python train.py --experts_per_token=2 --moe_layers=[0, 1, 2, 3, 4, 5, 6, 7, 8, 9, 10] --balance_bias=false --router_logit_norm=1.0 --norm="rmsnorm" --grad_clip=2.0
Below are experts of layer 7 (counted from 0) of a mixture-of-experts language model. Rows are named router (the router's row for the expert), down (a neuron's output weights, with its number) and show model dimensions 0-127. Each number is 128 + 32 x the weight over its row's rms, rounded and kept within 0 to 255.
Before each expert's rows: a language model's description of what the expert responds to; "comes before" lists some tokens at least twice as common just after its tokens as in all text. This comes from a sample of Wikipedia text that the model never trained on. Tokens count by the router's weight.

# expert 2
It responds to: Bare spaces before numbers in table cells and score lines, and sentence-ending periods, often before line breaks or headings.
comes before: "201", "1", "0", "200", "2", " The"
router [105  81  75 140 156 147 118 144 150 123 108 158 129 140 142 135  85 130  86 113 143 132 108 154 115 141 138 108 139 129 119 131 127 108 148 138  99  64  69 128 158 149 172 127 158 167 135 157 100  73  89 148 145 158  74 118 119 156 123 140 105 123 156 145 193 114 120 143 127 100 138 122  97 101 113 146 143 153 126 112 123  77 142 114  92 143 121 114 203 118 169 125 104 161  98 152 109 103 159 114 109 168  85 132 143 105 173 107 156 198 111 143 122 171 120 117  86 110 130 117 155  88 119  85 106 109 113 184]
down0 [101 167 128 120 121 144 193 107 125 159 162  78 153  94 163 120 163 135 209  72 104 105 158 137 194 103 117 126 141 130  84  91 101 126 118 138 160 153  92  88  91 149  99  61 120  70 165 103 121  68 165 108 187 171 166 185 164 179 131  93 149 106 111  69 124 118  94 143 168  78 139 142 206 113 122  85 113  40  98 208  86 123  88 101 115 166 113 150 185 113 171 119  74  79 143 139 133 121 135 136  94  61 167  48 135 134 144 145 106  88 153 153 143 132 152 113 127 149 124 130  74 109 125  82 143  85 146 132]
down1 [139 118 179 177 111 133  82 139 135 140  85 130 156 119 116  77 147  84 149 179 147 160 148 111 149 140 119 138 122 116 158 146 110 173 115 113  78 119  99 158 168 175 125 148  64 149 159  55  97  80  98 127 125 125  81 133 125 135 113  94  95 103 141 117 139 153 142 246  92 118  72 176  76  77 121 164 128 118  94 191 131 121  92 181 175  78  92 115  83  95 175  66 109 133 113 129 182 119  98 104  73 119  97 116 121 133 136 139 124 107 169 114  85  73 102 125 141 110 161 131 123  76 119 143  91 143 170 121]
down2 [116 107 111 141 175 107 175 180  60 141 149 124 178 136 117  96  86  97 113 109 129  77 145 119 130 134  85 126 132 196 143 126 102 144 141 201 130 156 110 169  28 133 145 119 113 116  62 117 125 156 126  62 137 140 162 110 116  69 143 129 141 167 140 103 118 119  94 107 140 108 151 152 203 202 106 129 142 110 141 231 159 109 115 123 132 108  94  86 151 106 178  91  83 112 131 135 118 145 122 134 148 161 109 132 158 107  91 140 113 127 157 149 121 138 125 162 121 127 106  99 127 146 135 126 103  92 166 125]
down3 [225 142  91 120  97 140 138 168 133 152 181 130 174 135  97  79 164 169 113 122  61  51 158 149  65  95  98  81 121 103 156 161 122  97 157 126  72 118 183 126 179  79 136 105 137 104 111 175 118 192 141 135 154 138 120 145 104 144 127 158 121 174 118 184 146 138 117 115 110 171 114 143 106 165 121 136 111 142 137 113  79 100 140 160  86  92 147 145 150 112 163 105 194 112 112 189 145 117 163  64 133 195 138 178 109 115 147 113  89 163 121 139 151 165 134  84 119 105 142 153 167 155 118 141 100  95  96 144]
down4 [170 121 123 137 155 176 127 135 105 151 135 135 106 125 107 154 138  75  94 137 132 173 160 136 165 152 127 150  79 138 167  85 108  66 159 174  62 149  95 113 185 153 128 140 160  83 132 115 156 175 118 176 109 179  86 115  72 107 149 162  64 125 227  89 148 147 178 116  65 169 208  48  75 130  87 111  88 146 122 133 176 147 122 177 145  90 132 109 166 172 169 135 138 194 106  89  75 114 138 164 127 165  95 109 107 114 114 121 140 146 113 116 133  92 158 146 141  93 128 120 187 133 105  95 125 146  88 158]
down5 [108 103 128 160 166 132 118 165  70 199 139 150 123  67 111 161 141 142 113 206 102 138 144 123  98 145  88 121 118 140 133 118  69 114 172  92  56 185 150 134 108 179 159 137 166 170 179 146 101 173 204 188  88 130 129 107 119 197 101  92 132 127 120 108 113 115 138  48 121  69 140 146 113 150 104 194 103 132  97 195 158 115 120 127 173  93  88 128 135 150 179 157 126  96 121  67  93 160 198 137 111 106 105  76 142  91 152 133 104 130 122 112 125 172 153 135 151 129  71 118 122 148 149 150 138 169  81 129]
down6 [144  79 147 149 170  97 121 129  76 110 124 114 137 128 169 103 198 161 111 173 125  94 189 158 107 114 128 148 153 127 104 152 139 123 138  91 156  58 140 119 137 190  62 230 137 174 134 104 123 112 108 106 170 145 104 169 145  67 149 110  99 148 101  91 134 129 132 108 108 105 128  95  94 131 155 111 168 135 134 221 117 171 145 132  96 126 106 184 114 200 134 103 152 178 119 152 102 177 125 161 149 174 163 142 191 106  84 146 120 128 176  94 167 135 131 104 113 158 137 150 115 166 142 147 123 134 104 116]

# expert 14
It responds to: First three digits of years after in, a date or dash, e.g. 200 of 2006, 196 of 1961; also occasional common nouns.
comes before: " of", ",", "5", "0", "7", "6"
router [148 179 126 118 157 144 162 126 151 124 117 120 104 166 137 108 111 149  67 106 157 111 176 179 151 111  77  87 120  94  82 142 109  86 107  73 100 178 141 163 112 115 159 108 171 125  63  91 139 156 162 119 173 118 151 130 115 106 143 166 119 140 118 151 110 133 120 168  96 163 139 125 146 171  51  40 137 190  75  83 166 176 152 134 102 113 120  85 116 124 147 169 137  76 189 143 120 172  97 114 167 137 113 158 178  99 183 157 128 147 122 144 157 142 169 150 139  69 167 183  99 148 136 128 119 142  88  32]
down0 [ 80 169 122  87 175 129 113  67 145 111  78 177 140 167 119 102 105 117 154  90 176 165 153 106 125 101  62 105 142 120 125 193 160 130 125 162 136 185 165 190 138 145 132 117 119 130 206 124 128 149 156 137 106 187 118 155 147 118 206 151 133 128 100 123 173  78 126 153  69 145 184 101  97 133 140 139 138  83 108 138 124 128  92 144 186 181 131 128  89 141 115  70 179 132 134  58 149 140 151 119  88 101  83 139 170 147  89 102  85 126 125 122  99 142 102 172  45 213 117 141 130 116  92 103  96 110 163 133]
down1 [187  97 202 120 127 130  99  43 136 112 156 108  87 121  92 132 145 183 156 104 133 150  59 115 106 169 143 132  97 153 126  81 208  65 154  69  85 105 166 149  87 138 169 138  88 203 140 172 140 113 118 161 154 175 108 118 140 130 155  55 113 164  79 121 158 174  64  77 172 145 161 128 109 136 114 120  78 131 148 123 124  67 159  93 160 116 151 166 126 104  88 135 110  70 134  92 119 157  97 130 130 163  96  96 110 115 175 151  87 100  94  89 106 106 137 155 149 126  75 110  98 176 171 189  97 123 116  90]
down2 [142 134 114  85 180 105 154 130 126 111 174 124 115  86 141 135 102  96 114 120 109  91 157 131 185 108  84 119 141 129 187 168 107 128 116 182 122 158  74  93 142 145  73  95 152  55 116 112 109 149 123 130 121 116 198 161 112 108 161 120 176 124 140  95  59  88  97 122  61 125  86 131 150  76 150 161 175 144  85 119 175 219  74 187 110 138  95 109 103 100  97 171 180 160 143 166 167  81 172 161 185 131 155 139 130 155  74 154 163 167 158 111 129 152 143 107 139 118 142  96 151  88  86  73 198 143 141 114]
down3 [167 143  97  84 119 139 127 156 159 156  57  93  97 111 130  56  81 112 114 179 196 114 143 116 150 147 151  75 112 131 105 169 111 150 175 112 123 148 152 158 151  94 110 119 127 116 133 109 180 118 119 113 172 124 110 161 158  95 130 133 128 139 110 162 127 145 180 116 170 157  86 111 132 139 153 166 133 103 176 118 173 117 116 147 104 107 111 137  87 113 140 129 127 216 138  80 177 158 120 168 129 150  96 118  69 174 158  88 171 129 104 114 152 108  59  97  79 124 132 141 151 172 144 163 108  68  59 139]
down4 [138 114 106 174 120 157 143 133  89 128 112 157  79  77  85  58 151  98  83 194 210 128 106 113 147 141 163 132 129  96 120 157 100 132 134 109 106 136 158  98  71 152  82 138 118 140 106 101 126 132  52 135 133  69 144  94  98 188  92 103 142 150 149 136 150 149 118 136 138 152 110 115 173 167  97 205  37 143 147 190 106  98 140 148 146 130 115  98 130 134 101 134  74 165  74 164  95  64 162 115  73 198 142 142 138 145  95 168 163 117 165 136 157 171 113 140  82  92 132 109  86 142 150 193 160 141 136 106]
down5 [133 165 150  91 111 135  88 179 126  86 133 157  80 147 163 156 129 138  77 183  61 102 121 114 105  93 122 155 138 134 146 152 115 113 127  95 178 175 117 120 172 117 118 111 134  79 115 145 158 128 143 180  88  94 120 110 163 172 113 153 147 161  75  80 170 139 140 180 165  68 115 123 114 145 109  63  87 169 128 136 133 155  98  76 112 154  94 161  72 123 162 178 104  90 140 125 100 127 117  86 131 181 166 160 136 124 133 123 103 111 112 157 149 111 115 116 149 100 142  97 149 181 147  91 156 122 100 133]
down6 [123 157 144 100 109 100 150  99 135 131 148 104  99  82 133  98 103 116 134 128  70 175  83 179  90 101 153 131 109 158 181  97 149 153 140  98 101 146 126 129 155 170 176 144 127 117 159 144 140 140 117 170 133 155 168 147 205 106 136 146 162 166 112 119 118 122 129 148 102 164  91 126 155 115 158 157 116 119 143 225 132 119  64 108 141  74 121 118  86 105 101 137  93  52 103  92 148 135 119 131  79  90 146 151  99 157 136 178  94 128  96 142  95 112  98 150 119 141 135 128 135 147 143 126  98 225 117  93]

# expert 9
It responds to: Opening and closing parentheses, newlines, quotes, percent signs and braces, e.g. FYI (Canadian TV channel), track), UZB.
comes before: "-", " |", "|", ":", " (", " |\n"
router [ 85  67  61  61 116 196 153 108 149 180 158 157  87 102 126 132 117 120 114 162 177 113 133 124 130  86 130 100 136  85 217 187 170 132  77 134 162 134 153  90 171 121 124 187 176 157 167 154  84 121 172 134 136  57 167  88  79 110  86  91  70 136  98 110  98 108 139  92  97  74  84 172  87 157 150 112 109 111  82 100 146 154 138 128 125 150  76 181 174 179 164 191 162 131 106  92 147  90  91 159 206 106 163  78 124 111  84 159 162 124 149 108 100 194 115 135 189 126 121 134 120 152 171 114 183 162 107  96]
down0 [ 69 127 116 100 117 163 136 126 128 157 138 104 138 146  86 117  71 126 107 158 139 144 138 168 100 157  80 120  96 124 112 145 144  97 133 112 148 162 172 133 226  91 151 125  98 157 126 135 169 110 142 150 126 164  91 143  75 121 135 179  75 154 137 111 152 119 110 168 134 191 102  76 117 110  73 147 176 156 123 227 126 141 117 179 145 138 149 153 105 130 164 102  91 133  64 149 166 115 189 144 138 155 139 150 167 139 127 229  66 120 127 136 136 171 107 131 177 134 100  81 112  95 164 122 168 191 146 104]
down1 [126 138 152 146  89 119  63 177 130 127 106  62 116 151 127 181 138 101  82 110 122 158 108 129  53 119 179 123 136 131 130 150 147 139 114 176  88  94 132 173 111 135 131 166 159 157 104 114  86  71 157 162 141  94  97 162 140  82  82  95 152  70  61  90 115 143  81 100 140 106 122 156 124 109 131 135  80 140 114   0 116 172 160 163 128 164 111 190 158  95  95 124 131 131 158 103 165 119 153 117 188  49 156 124 131 169  97 100 111 177 103  67 156 120 155 148 158 141 121 147 116 146 151 170 162  93 101 150]
down2 [154 160 150 165 153 149 129 111 156 148 119 118 123 116  86 144  93 168  92 139 131 145  75 123 163 116 135 121 156  41  96 159 153 129  79 157  89 111 140 198 188  98 190  93 123 124 103 134 177 127 126 138 100 156 168  60 141 107 179 118 116 123 132 113 177 187 126 101 153 152  84 115  90 142 175 119 154 200  99 144 163 128 153  76 129 149 105 128 165 125 100 125 158 120 122 182  61 144 140  89  93 136 193 137 109 170 115 120  94 123 181 144 165  81 135 113 155  80 126 151 122 102 103 159 117 141 132  58]
down3 [110 124 143 134  54 115  93 103  95 104 133  84 152  70  70 144 153 148 140 101 104 115  92 128 132 140 112 130 174 140 112  55 100  70 137 116 117 147 129 116 140  82 167 208 150 158 149 157 167 134 155 123  99 159 123 134 160 161 117 180 104 107 149 103 155 157 142  99 155 103 142  98 144 159 153 108 112 177 138 152 136 144 125 126 118 135 174 210  84 137 156  83 197 100 163 131 134  88 160 154 120 147 162  90 132 109 111  91 115  96 135 107  97 146  55  94  97 114 132 129 119 153  95 149  76 187  98 116]
down4 [189 118 126 118 158  94  92 148 151  63 157 221 167 113 152 118  43 107 167 143  95 148 118 113 122  74 158 132 130  96 107 129 150 124 149 128 113  59 157 127  96 132 150 135 145  51 143 102 109  88 117 130 120 121  44 126 113 112 105  89 132  96 119 164 131 166 130 171 182 150 114 112 160 140  64 122 131 129 118   0 145 133  51 159  99  75  93  86 151 103 165 132  99 136  72 172  73 185 150  99  70 133 121 129 136 121 130 125 110 140 138 161 131 100 122 140 142 160  92 120  74 122 146 171 105 103 147 147]
down5 [137 104 147 147 135 153 131 116 133 107 131 166  96 221 132 199 119 194  91  85  95 138 171 177 103 126 142  64 121 148 137 148 125 140 176 124 147 109 137 146  81 125  94 112 138 123 121 114 123  63 110 143  91  86 101 124 144 136 161 139 142 109 118 143 133 126 121 121 120 121 109 108  84 138  89  65  98 199 164  73 135 113  85 150  98  87 158 175 146 174 109 155 135 118 150 130 113 145  97 143 178 121 140 122  89  48 133 106 177 113 108 124  82 106  91 116 140  95  54 115  99  99 111 128 136 154  56 132]
down6 [ 84 101  96 128 150  71 185  83 182 170 156 141 198  93 101 105 133 112 115 129  66 141  98 176 142 124  90  94 130 118 104 160  63 137 143 108  66 171  92 142 138 111 146 170 154 141  83  74 142 120 142 172 153 167 147 152  74 114 149 109 156 100 153 127 144 134  86 118  81 164 165 140 140 145 152  88 135 111 110 185 119 139 172 109 158 142 178 126 109 174 136 177 161 151 110  90 185 187 176 132 130 189 101 117 116  81 115 135 117 157 123 147 140 140 117 108 169 158 137 130 163  92 105  73  82 103 106  58]